From a checkpoint of a small mixture-of-experts model trained on Wikipedia: 3 picks a token, 8006 steps.
Below are experts of layer 5 (counted from 0) of a mixture-of-experts language model. Rows are named router (the router's row for the expert), gate (a neuron's input weights, with its number), up (a neuron's input weights, with its number) and show model dimensions 0-223. Each number is 128 + 24 x the weight over its row's rms, rounded and kept within 0 to 255.
After each expert's rows: a language model's description of what the expert responds to. This comes from a sample of Wikipedia text that the model never trained on.

# expert 15
router [118  81 155  99 144 111 165 115 141 136 126 102  63 146 125 117 128 123 127 140  90 119 131 124 156 102 112 108  80 110 108 115 172 108  92 170 172 171 110 133 115 142 120 134 156 103 111 102 136 122 142 141 118 119  86 122 143 150 128 153 148 148  72 131 153 112  95 143  97 147 148 127 131 121 138  64 119 125 142 147 116 141 174 134 102 113 136 141 101 113 163 137 153  99 104 159 107  90 109 132 154 166 115 113 136 107  84 128 129 168 188 128 162 147 121 139 138 136 159 165 164 110  98  78 131 157 149 131 143 103 115 146 124 139  82 118 159 154 140 128 114 172 101  95 131 164 135  51 121 113 119 137 106 152 114 125 112 115  70 151  83 143 129 110  99 106 149 158 160 133 153 128 119 139 158 116 132 122 118 114 166 126 150 118 132 150 131 136 115 123 117 117 162 107 115 172 125 138  90 119 106 160 130 111 142  99 150 116 126 117 130 139 111  98  98 149 110 133 165 172 126 141 121 139]
gate0 [120 142 159  78 147 111 119 110 162 109 143  92 145 167 128 148 106  86 125 141 127 141 127 100 142 104 135 155 139 141  82 129 110 127 105 141 150 122 116 121 107 155 131 141 133 117 114 135 157 178 147 107 158 128  82 109 120 126 130 124 166 130 148 101 181 148 100 173 173 161 131 115 110 160 128 123 155 101 198 100  93 103 131  98 107 117 121 152 114 133  98  96 110  78 153 119 128 123 185 116 127 115 133 134 121 150 146 135 119 141 144  93 149 110 139 162 121  93 111 140 107 111 148  90 166 147 142  88 154 158 112  89 153 121 112 135 107 167 122 139 124 140  86 135 146 160 132 120 121  80 120 106 112 124 143 138 136 125  59 149 120 116 124 108  84 105 174 124  97 104 123 146 101 125  99 141 146 125 136 166 141 148 126  88  99 107 122 166 101 112 159  90  98 112  93 134 123 124 120 145  95 108 128 118 129 116 131  86  59 107 158 130 104 138 139 158 117 165 133 146 125 110 145 136]
up0 [149  89 144  86 115 124  85 140 105 128 118 114 123 144 144 129  86 143 136 120 124 106 160 107 135 133 107 178 142 127 121 139 116 150  93 164 127 130 102  87 109 157 134 113 114 134 113 102 178 121 182 136 112 160  95 134 140 182 181 135 183 108 128 140 169 138  94 124 149 134 149 142 146 145 107 147 159 105 157 135  93 110 125 134  85 106 142 153 106 104 141  92 125 104 149 134 138 126 175 100 102 102 125 155 125 141  97 119 120 146 134 107 129 135 139 125  64  90 105 130 112 109 134  95 177 162 153  82 119  93  92  91 144 115  99 147 116 138 122 149 130 133 120 144 132 110  85 121 118  98 122  92 168 132  84 119 159 115 143 150 135 113 136 116  67  76 118 104 101 122 141 152 114 111 120 120 140 171 149 131 134 122 153  98 140 150 102 146 139 117 139 132  88 111 149 150 144 163 135 123  78 132 153 116  99 124 133 115 100  82 161 187 129 125 138 145 107 143 130 141 146 111 129 129]
gate1 [ 67  62 131 129 157  89 143  93 171 112 119 146 101 124 134 128 122 108 135 117 132  93 102 100 140 128 137 128 146 124  90 133 107 139 114 132 152 155 146 117 152 114 114 147 132  89 134 161 132 148 139 122  92  83 138 127 137 149 124 132 151 167 134 121 127 127 116 115  79  99 152 115 133 133 111 157 122 106 122 134 122 149 147  97  80  86 108 137 148 125 119 125 194 140 134 127 144 177  89 104 135 149 100 138 156 141 133  93 123  60 149 130 137 157 172 120 152 152 110 135 180 123 119 108 117 116 179 130 154 110 146 136 105 107 154 163 178  85 132 141 110 138 130 112 116 126 141 114 147 117 117 105  88 112 107 132 152 109 129 141  89 144 113 135 161 109 126 117 123 125 103  99 104 131 123  98 131 137 142 177 146 153 106  99  95 127 115 154 127 123 115 131 112 163 100 161  96  73 129  87 112 125 161 129 126 109 116 132  98 132 155 143  93 105 128 139 153  86 167  79 135 176 135 176]
up1 [ 77  85 108 140 154  93 132 129 158 113 152 134 105 153 155 171 132 131 132 143 117 115 113  78 137 100 138 128 142 101 110 116 132 124  91 115 126 146 160 105 186  60  86 135 148 108 138 187 134 142 150 122  99  89 138 125 123 132 132 126 136 143 133 163 116 118 136 172 106  98 127 104 150 122 110 140 132 118 101 129 100 126 132 123  92 114  71 154 114 116 112 150 131 101 102  92 117 151  64  90 156 167 102 112 127 128 119  97 133  85 138 142 147 172 126 145 118 142 106 153 166 128 150 138  79 100 196 144 132 107 156 131 105  77 142 132 152  96 140 132 126 126 117 121 105 130 114 125 147 108 121 141 157  94 118 129 157 101 109 133  81 129  89 149 171 114 155 136 123 118  78  96 104 141 137 138 129 148 121 155 150 148 126  96 129  93 146 146 151 128 129 126 141 117 139 132 117  90 102 116 149 131 149 135 141  95 121 104 146 138 148 132 115 116 148 129 161  85 152 104 126 177 124 181]
Short syllable pieces. Short inner syllables of names and words such as in, ol, y, ings, an, as in Stockholm, shiny, lawyers, Rawlings.

# expert 0
router [110 157  98 125 112 142  98  96 138 105 128  91  83 142 102 108 127 123 146 152 127 123 175 135 135 160 129 128 116 154 132 134 110  75 137 142 160 135 128 134 140 102 116 100 131 100 148  80 107 104 156 116 148 163  85 138 101 150 136 159 157  96 150 115 114 133 123  61 153  96 155 193 144 127 120 152 132 117 151  94 159 163 109 135 139 105 142 137 154 122 165 128 115 141 107 122 147 111 151 131 143 123 154 132 122 106  90 121 119 133 106 111 105 170 113 102 126 100 115 159 126  89 140 136  71 134 129  92 145 132  90 118 109 144 140 175 183 112 110 130 123 168 132 145 127 129 145 147 135 117  98 121 130  92 130 170 158 127 135  75 160 136 136 131 163 135 113  75 104 126 120 156 157 140 135 171  98 135 139 118 102 173 137 147 106 112 108  97 110 151 158  93 167 124 119 137 147 130 126 127 143 118 151 143 161 191 184 138 113 110 147 117  97 105 177 144 112 122 108 112 152 138 112 101]
gate0 [113  82 134 128 104 154 176 112 165 102 107 137 139 133 133 119 128 117 117 109 120 155 151 173  92 117 111 141 127 154 156 162 104 126  86 144 123 166 131  79 102 157 109 176 140  92 128 137 142 141 110 128 133 118  97  76 170 120 143 141 151 136 135 133 104 128 104 141 129 181 155 175 126 116 123 111 106 144  88 109 170 156  99 118 135 139 131 155 182 142  69 122 138 138 110 155 153 156 155 140 125 125 134 110 124 119  96 163 132 132 134 138 120 180 132 159 100 140 141 126 127  96 158 119 125 119 172 162 107 112 161 142 129 141 149 152  85  81 135 122 180 107 120  92  96 108 132 105 106  92 116 152 133 116 131 120 154 139 124 134  92 125  92 129 130 139 129 117 131 116 117 117  80 152 145 124 123 107 116 150 114 119 108 136 174 143  86 134 117 124 168  97 124  73  96 109 136 148  87 113 101 140 126 139 125 179 119 135 194 173  93 142 117  92 144 139 124 117 115 119 131 102 137 101]
up0 [ 98 126 138 122 125 120 148 140 148 107 107 139 129  99 138 166 148 110 149  82 179 137 139 140  79 139 115 188 108 173 116 161 101 127  71 130  89 173 132 119 123 158 149 158  75 114 125 129 127 123 148 136 149  97 143 136 152 101 127 166 138 142 107 111 107 131 122 135 159 141 160 153 128 123 170 147 139 115 135  95 184 100 140 125 126 117 102 148 132 177 111 118 102 175 103 186 162 136 130 138 140 128 151 100 119 147  95 143 149 133 103 162 167 143 129 135 101 171 147 102 118 118 144 134 129  92 103 120  96 136 131 148 126 126 123 150 120  90 137 145 158 116 109  96 143 107 148 113 112  89  97 164 117 115 170  98 151 179 145 159  82 146 121 137 125 137 102 162 148 110 137 142  77 155 135 121 160 140 130 150 151 137 139 142 145 137 122 117 102 134 136 115 111  99 146 111 128 131  98 105  90  87 104 123 113 155 115 113 150 156  80 120 130 147 163 127 104 108 144  95  83 103 125  84]
gate1 [132 101 120 145 116 109 141 164  77 101 123 104 109 163  63 137 111 157 133 143 110 163 116 174 104 140 139 137 118 129 151  93 148 149 106 131 117 119 153 113 106 109 153 156  88 138 141 132 132 142 122 138  92  84  88 119  68 101 137 111 175 141 136 169 155 146 124 147 143  84 112 130 132 119 117 107 102 138 129 138 126 116 137 150 140 159 154 131  82  95 166 106 137 128  94 157 112  88 111  97 157 123 139 151 136  87 133 162 112 112 138 148 138 149 155 135 140  74 108 146 108 107 132  80 128 102 155 124 144 102  92 151 104 184 126 126  70 103 155  99 159 155 131 125  88 130 133 115 168 137 137 136 135 106 162 134 139 123 115 102 117 171 160 141 144 129 133 136 157 141  82 148 110 170 138 142 127 113 136 117 101 120 155 122 190 115  65 141 118 125 108 119 136 135 171 156 110 128 131 133 124 110 112 119 113 153 129 113 122  96 131 126 143 143  94 117 183 133 114 143 145 131  83 104]
up1 [146 142 122 115 142 125 114 148 120 151 103  89 107 112  96 114 116 135 131 140 141 137 105 170 112 126 137 173 171 143 179 122 120 217 116 131 167 135 132 139 112 135 103 169 104 155 157 117 121 129 128 133 123 164 108 124 125 120 144 140 131 153 166 172 169 134 115  89 169  82 170 109 123 114 145 117 116  96 160 112 133 136 148 106 151 164 120 123 159 153 192 106 132 127 135 159 176  83 112  92 115 167 139 104 127 111 139 121 134 106 108 109 140 212 126 157 149 147 142 146 139  60 128 114 104 100 118 175  93 126  86 120 132 118 125 124 132 112 145 113 118 134 169 131 124 163 116 113 166 134 154 107 133 141 144 129 107 112 110 112 148 121 156 142 138 158 130 110 131 108  85 157 121 155 164 114 127 129 139  78  95 117 125 148 141 106  91 125 131 151  80 154 146 103 159 146 126 108 167 110 115 108 126 131 117 152 125 127 115 101 138 121 112 104  94 112 138 107 110 151 158 136 123 146]
Name-initial word pieces. Second piece of proper names and foreign words after a capital initial like M, K, G, as in M-i-haela, M-ak-ati, G-ord-on.

# expert 13
router [154 127 149 114 183 149 125  99 137 127 147 118 145 106 146 125 132 116 102 128 144 127 139 119 118 139 158 127  97 107 158  98 125  89 119 134 145 149 123 120 122 120 100 116 147 174 133  68 149 178 139 141 145 114  88 180  90 146 163 116 114 113 100  96 100 130  96 132 110 106 161 123 130 123 128 132  98 101 141 145 127 132 132 101 148  38 110 113 161 118 156 136 122 121 132 163 186 149 157 110 135 128 118 169 147 104 124 134 102 128 111 115 139 120 101  87 175 151 120 150 167 103 147 109 158  75 141 128 135 131 147 128  99 121 102 154 162 170 148 154 113 121  84 150 105 123 144 136 102 119  94  86  85 125 139 103 152 119 128 144 137 146 154 105 129 103 108 123 115 116 129  87  79  80  92 134 104 134 127 147 142 103 105 134 118 144 131 138 122 151 113 156 145 169 116 151 103 116 150 118  98 143  90  89 160 114 106 146 101 113 165 133 107 126 152 172  82 136 133 126 155 143 118 167]
gate0 [151 155 141 131 101 149 107  85 136 141 121 114 132 140 153 146 130  75 144 106 119 147 123 137 148 147  98 134 114 155  76 152 136  83 139  99 135  99 108 109 149 138 101  90 111 136 149 143 173 131 129 138 153 120 107 155 111 143 149 121 112 146  95 112  83 101 118 153  92  96 135 170 164 132 147 118 135 121 144 141 107 116 124 151 148 102 123 134 164 152 130 115 120 131 110  87 122 110 113  96  75 112 125 110 110 129 184  91 114 122 133 117 145 110 187 141 138 117 124 141 137  94  74 131 103 128 134 138 114 111  84 128  91 108  75 127  88 150 168  89 122 117 109 111 126 140 131 158  71 157 141  90 134 134 119  97  92 138 107 126 145 124 103  94 116 140 132 116 122 130 140 172 124 147 170 150  70 159 110 135 146 113 156 128 139 106 152 128 120  91 128 211 161 100 135 136  92  88 130 107 132 114 107 122 103 131 107 135 109  96 135 119 100  91 115 128 101 122 122  86 113 150  96 143]
up0 [174 120 129 151 143 134 153  88 145 108 144 136  97 121 149 130 132  97 155  93 161 150 165 139 109 149  94 133  89 176  84 142 125  67 109 132 121 120 122 133 117 134 153 112 142 122 131  97 137 128 133 121 152 151  98 115 131 135 147 131 124 154 117 140 100 158 153 115 152 137 121 157 144 148 135 120 165 118 148 150 150 107 115 165 113 110 151 121 180 140 125 154 117 134 109 146 112 126 123 103 101 121 106 144 115 117 176 112 138 121 140 115 121 158 175  77 152 137 106 174 164 137 124  96  96 127 108 130 113 148  80 119 100 147 121 118 112 129 145 136 100 133 123  79 143 115 157 184 106 113 140  85 109 120 137 114 144 131 112 116 160  99 111  97 133 145 105 122  97 138 123 168 111  83 153 156 100 156 140 117  90 165 106 130 152  94 130 147 107 102 147 179 181 103 139 120 149 109 119 110 163 126 110 122 103 148 135 173 131 106 148 156 153  92 156 123 135 112 110  51 139 107  98 184]
gate1 [163 123 140 140 170 159 140 119 183 131 113  70 141 110 116 124 167 104 143 133 168  94 142 119 122 164 111  85 115 106 118 115 143 120 105 159 154 174 140 122 136 129 158 123 161 116 168 143 137 128  84 148 125 148 127 105 136 150 132 145 110 169  84 141 135 143 115 134 178 116  94 119 131 102 185 137 168 152 116  89 111 136 121  80 105 128 112 109 146 104 123 128 135 140 131  75 133 143 168 150 105 131 125  92 108 135 186 155 107 126 160  93 115 173  90 121  92 175 152 141  95 126 154  88  91  91 137 122 146 129  93 128 146 132 151 147 108 138 126 127 154 100 128  87 108 122 122 154 152 126 135 130 120  87 127 119 160 126 143 144 119 126 135 151 137 149  97 126 130 129 154 141 150 155 102 155 111 182 141 141 127 148 126 154 120 115 145 105 157 128  83 150 152 108 155 104 125 109 154 165 130 156 108 126 139  88  91  95 155 128 136  88 161 124 168 122 106 116 132 146 141 158 109 161]
up1 [ 96 107 135 106 136 152  78  96 151 138  78 117 126 144 105 141 122  96 127 118 157 101 142 140  98 159 142  94 143 100 128 121 147 138 118 180 144 133 141 125  87 138 163  95 121 129 167 130 167 137 124  93 119 121 145 158 133 111 150  91 113 127  91 138 140 156 106 144 151 125 116  97 147 111 148 160 179 143 125 134 116 131 150  79 107  80 119 119 152 119 115 117 128 164 161 146 151 152 192 101 132 154 111 118 144 113 147 134  79 130 143  93 104 121  64 131 142 157 115 149 111 122 132 100 118 119 167  94 123 122 106 141  89 148 144 159  89 140 141 129  94 177  94 109 145 150 117 142 176 121  81 148 130 105 128 113 151 125 104 121 155 103 135 138 169 129 119 161 107  90 148 119 150 179 138 112 108 157 104 112 113 112 111 157 122 133 133 149 145 149 121  85 128 111 116 131 165 120 112 126 163 107  69 141 111 136  84 122 116 112 129 103 151 108 160 101 163  85 107 110 150 144 135 154]
Place-name pieces. Word pieces inside place and proper names, like Sussex, Isles, Lithuania, Presidency, and tokens like t, sh, North, South, States.

# expert 7
router [142 140 113 198  99 105 116 168 118 131 146 130 101 113 154 102 150 141 135 153 166 142 107 144 142 115 182 127 154  81 159 175 103 159 116 113 112 131 151 150 130 127 128 161 113 115 122 101 141 113  57 126 107 134 144 113 115 141 139  99 113 161 150 149  95 149  88 119 174 131 177 127 105 140 149 120 115 128 139  77  94 148 136 154 108 163 111 138 128 145 100 126  87 116 142 105 142 145 130 147 120 122 142 144 151 163 123 138 121  90 108 140  58  92 139 170 119  99 160 126 127 154  89 101 103 119 143 143 104 106 102 152 111 135 168 166 103  67 126 147 128 141  93 139 146 121 120 148 134 149 125 114 134  98 158 126 120 134 171 140 148 129 192 122 110 129 102 142 114 122  85  63 143 139 136 120 144 104 146 155 118  97 109 144 155 163 122 121 151 139 132 125 111 104 117 158 107 122 104 131 144 152 128 124 110 120 114 135 159  99  94 116 122 149 146 151 155 123 125 121 124 181  90 141]
gate0 [149 160 134 139 117  77 160  86 157  73 111 128 128 156 120 158 128 113 105 132  96 129 116 124 117  93 149 123 139 163 127 135 139 166 122 166 130 131 111 103 133 144 149  88 110 170  88 136 100 116 156 165  80 161 138 162 137 154 102 121 142 129 121 133  76 158 119 155 106 162 111 105 106 137 173 139 163 141 141 137 122 140 113  90 102 133 112 125  98 156 151 144 124 117 159  90 144 166 128 132 138 109 148 166  96 130  97 129 149  84 111 122 102 109 155 119 107 125 147 128 127 118 114 153 120 138 149 147 127 106 135 127 133 130 129 102 143 124 148 130 164 130 108 107 118 145 132 166 147 126 130 153 127  78  85 134 160 134 144 126 149  97 146 128 140 144 112 125 132 124 159 131  93 126 170 129 110 161 127 147 151 165 132  82 107 110 147  85 146 149  81 164 176 145 181 133 123 134 122 155 105 119 136 125 108  90 137 162 122 117 112 137  79 159 128 112 124  67 173 120  91 156 144  61]
up0 [170 135 152  95 144  97 143 116 116 113  93 138 128 105 133 126 133 155  98 132 164 116 123 108 140  87 155 113 160 143 103 174 128 164 123 121  91 156  97 102 110 126  63 127 115 132 109 153  69 127 166 144 133  72 141 138 136 156 155 186 142  95 137 146 123 103 132 112  79 146 138 103 119 125  97 135 166 150 138 114 124  93 141  87  77 120  87 110 127 164 161 160 131 105 118 145 115 128 162  89 141 117 112 144 106 174 151  81  96 139 109 113 105 121 120 127  75 140 133 128 139 155  80 145 155 108 145 103 128 101 137 121 100 123 127 125 148  94 141 123 142 144 100 139  97 138 141 118 126 173 103 105 147 128 140 121 101 138 132 145 140  89 110 127 196 127 115 131 131 118 159 169 138 149 111 113 169  99 109 145 140 126 125 105  91 116  83 124 118 100  99 138 135  93 127 108 144 117 105 114 105  92 118 133 101 143 157 148 142  93 107 145 109 169 118 117 150 114 146 141 174 115 139 119]
gate1 [111 157 146 138 136 171 103  86 127 148 145 141 148  82 126 138 137 152 155 143  81 151  99 179 149 135 130 133 182 113 126 110 126 134 121 124 136  86 109 141 157 145 137 149 142 119  95 122 129 135 119 142 117 166 107 105 138 117 133 131 149 114 159 127  98 116 115 132  90 133 101 126 148 149 122  87 132 129 119 114 135  96 144 161 156 145 122 145 147 118 161 142 130 157 136 119 135 111 103 147 128 160 112 105 139 118 122 176 145 151 116 136 112  87 164  97 164 103  90 103 109  76 162 115 134 121 125 123 155 132 131 130 108 100 155 145 138 145 144 138 167 137 131 130 111 123 145 104 124 143 176 145 173 130 105 126 161 142 110 130  89 132 147 150 149  73 150  97 124 133 143 140 137 151 147 122 129 162  78 144 142 144 163 115 120 162  99 139 142 132 100 117 147 177 133 137 136 125 187 125 148 175 119  83 123 149 109 117  94 162 136 120 163 105  99 189  94 143 130 120  22 135 116 107]
up1 [128 146 134 107 118 151 145  78 116 143 156 148 119  53 123 122 120 130 169 107  98 159  84 139 134 136 128 114 172  65 106 114 152 154 110 125 125 116 136 154 122 140 138 153 103 123 117 142 122  97 115 155 110 143 129 107 132 116 141 134 132 131 181 113  88 128  91 139  75 117 122 126 125 136 106  75 148 116 136 111 128 144 172 128 139 136 105 159  85 138 159 108 120 144 119 122 162 111 132 133 110 140 122 129 137 131 134 169 140  89 104 159 104 103 150 114 112 141 136 115  85  99 151  90 109 133 114 122 117 164 124 109 112 116 163 134 128 109  86 127 141 147 112 142 112  99 147 138  83 128 154 118 134 136 121 118 173 152 116 135 108 152 145 174 171  89 135  98 108 140 159 143 126 150 156 105 135 154  88 157  97 126 174  98 129 136 112 114 114 159 114 143 139 194 124 110 117 109 157 120 142 149 141  82 124 160 106  98  68 127 142 140 159  91 102 168 101 124 107 131  57 133 129 119]
Commas, periods, conjunctions. Sentence punctuation and joining words: commas, periods, and, or, but, parentheses, and table cell separators in running text and tables.

# expert 12
router [190 149 125 101 103 167 134 112 139  93 168 141 137 139 113  83 130 133 145 134 145 148 189 128 122 151  97 125 109 142 129 155 123 108 151  99 119 111 121 154 139  97 125 148 144 110 131 135 100 173 160 121 157 149  93 106 102 145 116  59 138 123 112 139  78 108 140 128 157 167 133 127 149 118  84 145 147  94 143 171 117 149 123 142 116 120 121 131 115 144 117 118 139 135 127 103 175 124 154 157 118 141  95 124 132 134 124  99 130 148 113 125  95  84 130 146 150 115 121  80 151  76 127 108  88 145  68 101 155  93 141 103 111 126  90 140 111 135 131 114 142 103 125 107  78 151 119 116 113 110 148 169 116  89 127  89 112 115 114 146 108  84 133 132 150 134 116 186 111 127 125 130 161 166 162  96 134 113 126 164 177 131 124 106 149 122 167 119 152 118 133 141 155 123 126  86 114 136 100 167 162 133 123 129 108 136 151 100 123 161 127 136 131 174 146 147 106 147 124 132 130  96 175  88]
gate0 [ 97 162 150 157 133 131 134 156 132 121 157 150 155  84 142 133 112 127 152 107  98  97 156  93 150 146 129 188 131 136 151 139 163 111 131 111  80  75 106 162 111 180 162 159 160 116 134 149 105 132 129 141 133 113  96 141 125 137 177 104  86 134 131 141 146 114  85 152 139 157 126  96 115 139 101 151 100 121 149 123 145 114 113 145  88  89 120 135  94 145 139 110 100 134 124 126 157 137 102 146 168 113 165 144 142 127 119 120 128 111 136 117  79 116 186  82 172 154 109  70 122 137 154 114 120 122 136 110 148 124 146  87 116  75  94 136  88  87 113 115 152 113 128 130 102 133 140  95 105 144 126 105  96 141 150 136 135 126 120 137  79 144 103 159 142 134 129 132 102 119  97 117 166 144 113 103 130 137 139 112 152 167 132 125 106 156 151 129 153 155 125 137 159 132 159 113 123 115 164 119 101 130 130 105  91 132 153 190  81 109 101 160 138 108 120  92 131 122 129 129  95  94 114 150]
up0 [142 120 120  90 167 125 107 137 155 154 130 171 128 133  98 111 142 176 146 112 161 123 135 103 142 118 103  98  97 142 118 134 153 145 143 131 144 155  94 142 164 115 194 130 112 103 136 147 108  99 134 172  87 116 135 141 157  95 129 136 146 139 116 119 176 102 125 140 142 165 135 158 168 125 169 187 116 132 131 129  77 112 131 167 137 107 159 154 143  97 141 124 166 109 136 119 123 134 128 154 174  88 125 117 143 130 114 111 101 166 145 178 125  87 139 155 163 148 130 150 124 134  93 145 116 134 110 147 164 152 125 140  83 127 131 114 114 107 158 148 158 110 118 102 124 111 153 147 112 128 120 145  97 112 116 119 112 117 168 128 150 184 107 126 119 154 104 134 104 146 115 166 108 134 137 138 144 126  96 100  77 155  98 166 114 144 111 107 110  88 135 162 125 115 136 133  92 120 173 105 105 113 125  77 123 138 145 106 108 152  92 130 102 134 124 111 146  66 143 158 149  87 117 159]
gate1 [160  99 146  92  93 122 145 130 159 132 146 102 121 125 126 128 138 112 131 145 124  73 170 128 117 121 118 161 131 135 163 129 133 146 173 111 108 140 125 158 109 103 154  88 163 117 133  73 170  93  69 157 160 153 110 125 134 130 130 152 162 153 108 151 115  98 130 141 174 101 154 134 186 167  97 135 142 113 136 128 131 135 105 129 100 130 132 162 123 118 135 137 103 136 136 140 120 104 138 106 142 154 126 152  92 124 105 101 134 156 115 173 133 124 147 197 114 159 182 101 141 121  87 116 126 169 153 114 140 102 125 139 137 131 130 166 112  87 120 140 161 114  99  93 154 124 107 122  95 114 108 160 129  85 119  80 103 145 153  92 102 159  98 159 152 160 143 142 131 137 106 121 110 123 131  99 134  84 157  98 109 160 147 152 171 100 136 121 131 126 173 134 126 116 101 135 121 121 115 178  97 108 102 117  99 151 120 117 153 154 100 126 135  92 131 136 146 129 153 118 110 151 143  88]
up1 [147 115 133  94  87 126 168 116 122 160 168  87 125 122 124 108 126 103 163 124 104 114 156 140 166 130  94 142 131 133 166 123 111 160 157 143 112 135 139 189 114 103 132 134 175 113 148  84 155 104 101 148 158 123  91 161 106 126 122 140 168 179 108 160 111 134 138 118 159 109 144  88 140 202  90 115 121 122 135 118 130 147  97 135 125 135 128 169 152  93 143 130  91 126 149 149 117  96 121 119 149 157 123 168  79 135  99 118 145 104  93 146 153 113 130 167 133 137 168 123 142 119 104 108 118 159 143 113 134 123  99 115 130 140  82 161  98  98 140 127 155 133  97  65 123 116 100 149 107 105 118 145 104  79 133 133  96 160 151 121 104 145  94 138 162 168 149 143  96  87  96 127  94 110 147 100 112 117 122 114 160 124 155 137 151 120 139 117 117 137 169 130 142 123 105 149 108 117 123 160 105 111  82 145 114 132 143 123 150 153 104 112 139 107 126 158 145 115 132 136 123 130 160  78]
Later digits and suffixes. Inner and final digits of years, codes, votes and times, plus word endings like -ology, -end, -ctions, -shire.

# expert 1
router [100 133 140 113 175 129 136 149 154 172 137 152 139 108  90 168 133 102 107 126 134  96  99 130 129 117 103 117 127 134 107  98 128 166  74 125 127 118 106  82 153 130 102 135 150 116 102 125 115 142 125 119 139 126 140 146  93 108 155 158 126 139 105 127 135 142  97 126  84 111 104 120 183 104 154 110 139 155 116 155  98 136 143  87 111 124  93 136 140 143 148 104 163  93 162 105 115 133  78  87 111 141 122 109 117  95 132 129 128 118 151 126 154 131 100  73 115 129 116 158 115 149 130 117 167 125 135  71 155 169 107 109 142 158 135  98 154 138 181 125 151 177 123 132 151 125 150 109 116 151 117 115 108 140 126  97 123 123 112 134 172 125 169 145 120 123 139 146 172 186 125 102 114  91 110 147  96 144 127 118 151  87 189 100  97 186 129 129 122 137 131 172 143 133 119 170 141 159 162 100 130 121 116 164 160 144 131  98 156 133 114 148 143 114  98 128 173 129 109 123 152 106 103 100]
gate0 [147 132 131 147 158 173  89 166 173 160 128 102 150 152 115 122 113 138 126 161 142 101  45 117  92  91 104 158 133  95 159 137 139 159 111 150  89 141 116 141 127 155 146 103 128 133 143 136 153 123 109  87 128 118 137 112 123 110 109 150 122 119 148 130 127 128 159 143 124  98 142 137 172 116 142 144 125 147 160 142 111 120 149 146 104  93 121 136 135 102 135 121 103 106 115 105  99 140 111 145 115 104 150 117 162  86 148 116 130 116 118 112 140 145 157 135 154 140 135 140 150 114 170 129 142 111 143 148 110 105 110 132 107 112 180 140 136 142 112  96 141 128 149 145 159 119 144 147 121 134  92 110 139 149 156  95 123 212 142 186 143 157 102 153 163 137 110 141 135 161  92 116 119  93 142 169 118 137 105  83 143 133 136 106 128 150  94 120 150 167 160 129 165 108 148 145  71 116 122 124 119 131 134 111 185 127 144 142 129  94 142 124 143  89 165 166 166 102 137 140  75 139  84  92]
up0 [167 128 143 124 191 149 117 172 139 157 129 101 152 124 121 108 122 128 112 147 130  95  72 139  77 126  87 141 122  80 170 134 132 136 111 150  96  95 110 107 134 138 119 101 143 140 163 142 156 118 136  99 131 115 128 109 125 148 127 147 110 131 169 107 133 121 145  90 114  80 156 126 185 104 110 173 125 144 143 151 110 108 145 134 116  98 115 136 147 112 138 101 115  95  92 139  96 160 138 116  93 121 129 110 141  99 142 126 126 144 104 123 178 147 148 154 136 150 126 103 127 119 170 153 127 118 158 156 117 111 105 173 114 117 192 116 127 129 129 129 117 147 121 102 178  95 135 136 126  98  90 104 120 144 156  94 147 176 131 174 163 122  88 151 143 131 129 158 146 162  82 134 134  94  90 141 124 150 108 101 126  95 156 131 117 144 110 140 154 158 146 141 165 127 135 146  40 107 131 104 130 138 117 107 158 139 140 104 133 103 121 125 144  93 159 149 150 129 143 148 105 125 114 114]
gate1 [153 137 150 139 161 106 135 115 155 155 109 138 166 124 110  92  99  94 123 146 114 126 133 136 129 127 172 113 141 122 100 115 105 174 124 122 148 162 115 148 103 123 157 125 178 133 114 109 118 111 148 120 116  84 146 146  92 100 156  98 134 114 152 139 112  90 120  94 144 112 154  87 166  60 146  93 110  94 157 145  76 107  83 123 103  78 145 150 121 147 106 107 117  97 150 102  73 137 144 114 149 123 165 142 125 108 124 157 133 123 161 161 102 147 148 185 145 124 129 126  90 139 139 112 129 136 130 139 122 168 130 130 136 158 151 148 165 103 141 121 129  83 156 168  83 138 166 112  98 139  85 157 150 152 136  96 129 113 136 121 149 137 105 162 122 128 148 132 133 117 146 153 145 128 148 100 129  95  89 168  99  96 178 121 142 124  86 140 105 130 134 150 131 124 164 105 169 142 132 136 149  91 146 135 128 155 143 117 146 109 107 165 112 149 143 109 164 125 115 118 171 118 134 158]
up1 [145 122 132 144 158 103 128 104 114 157  94 123 156 139 146 123 112 118 154 103 132 127  81 105 159 103 141  85 113 155 110  95  93 124 107 128 157 143  97 154 127 123 126 112 132 160 137 136 139 103 139 136 111 118 126  98 121 113 134  55 122 148 124 124  84 105 113 122 124 100 162 169 129 119 105 106 135 150 116 132  91 116  69  97 110 161 120 131 146 114 104 109 138 142 157 150 157 132 202 154 143 109 134 155 174 128 106 148 152 135 110 179 103 109 100 153  95 132 149  99 128 133 141 101 128 113 135 140 164 157 128 145 108 139 159 140 173 146 127  84 161 146 135 158 121 168 168 149 134 181 108 116 118 132 164 147 115 132 123 101 134 131 131 165 136 111 111 133 127 139 106 164 177  95 154  97 126 156 138 150  74 109 173  93 142 133  93 141  94 158 110 170  84 130 120 130 110 113 120 140 166 105 144 128 126 179  98 114 132 111 127 158 134 131 168 110 149 125 128 106 165 102 112 121]
Mid-word fragments. Middle pieces of split words, often m, em, ers, ing, as in Nightmare, long-term, lawmakers, users.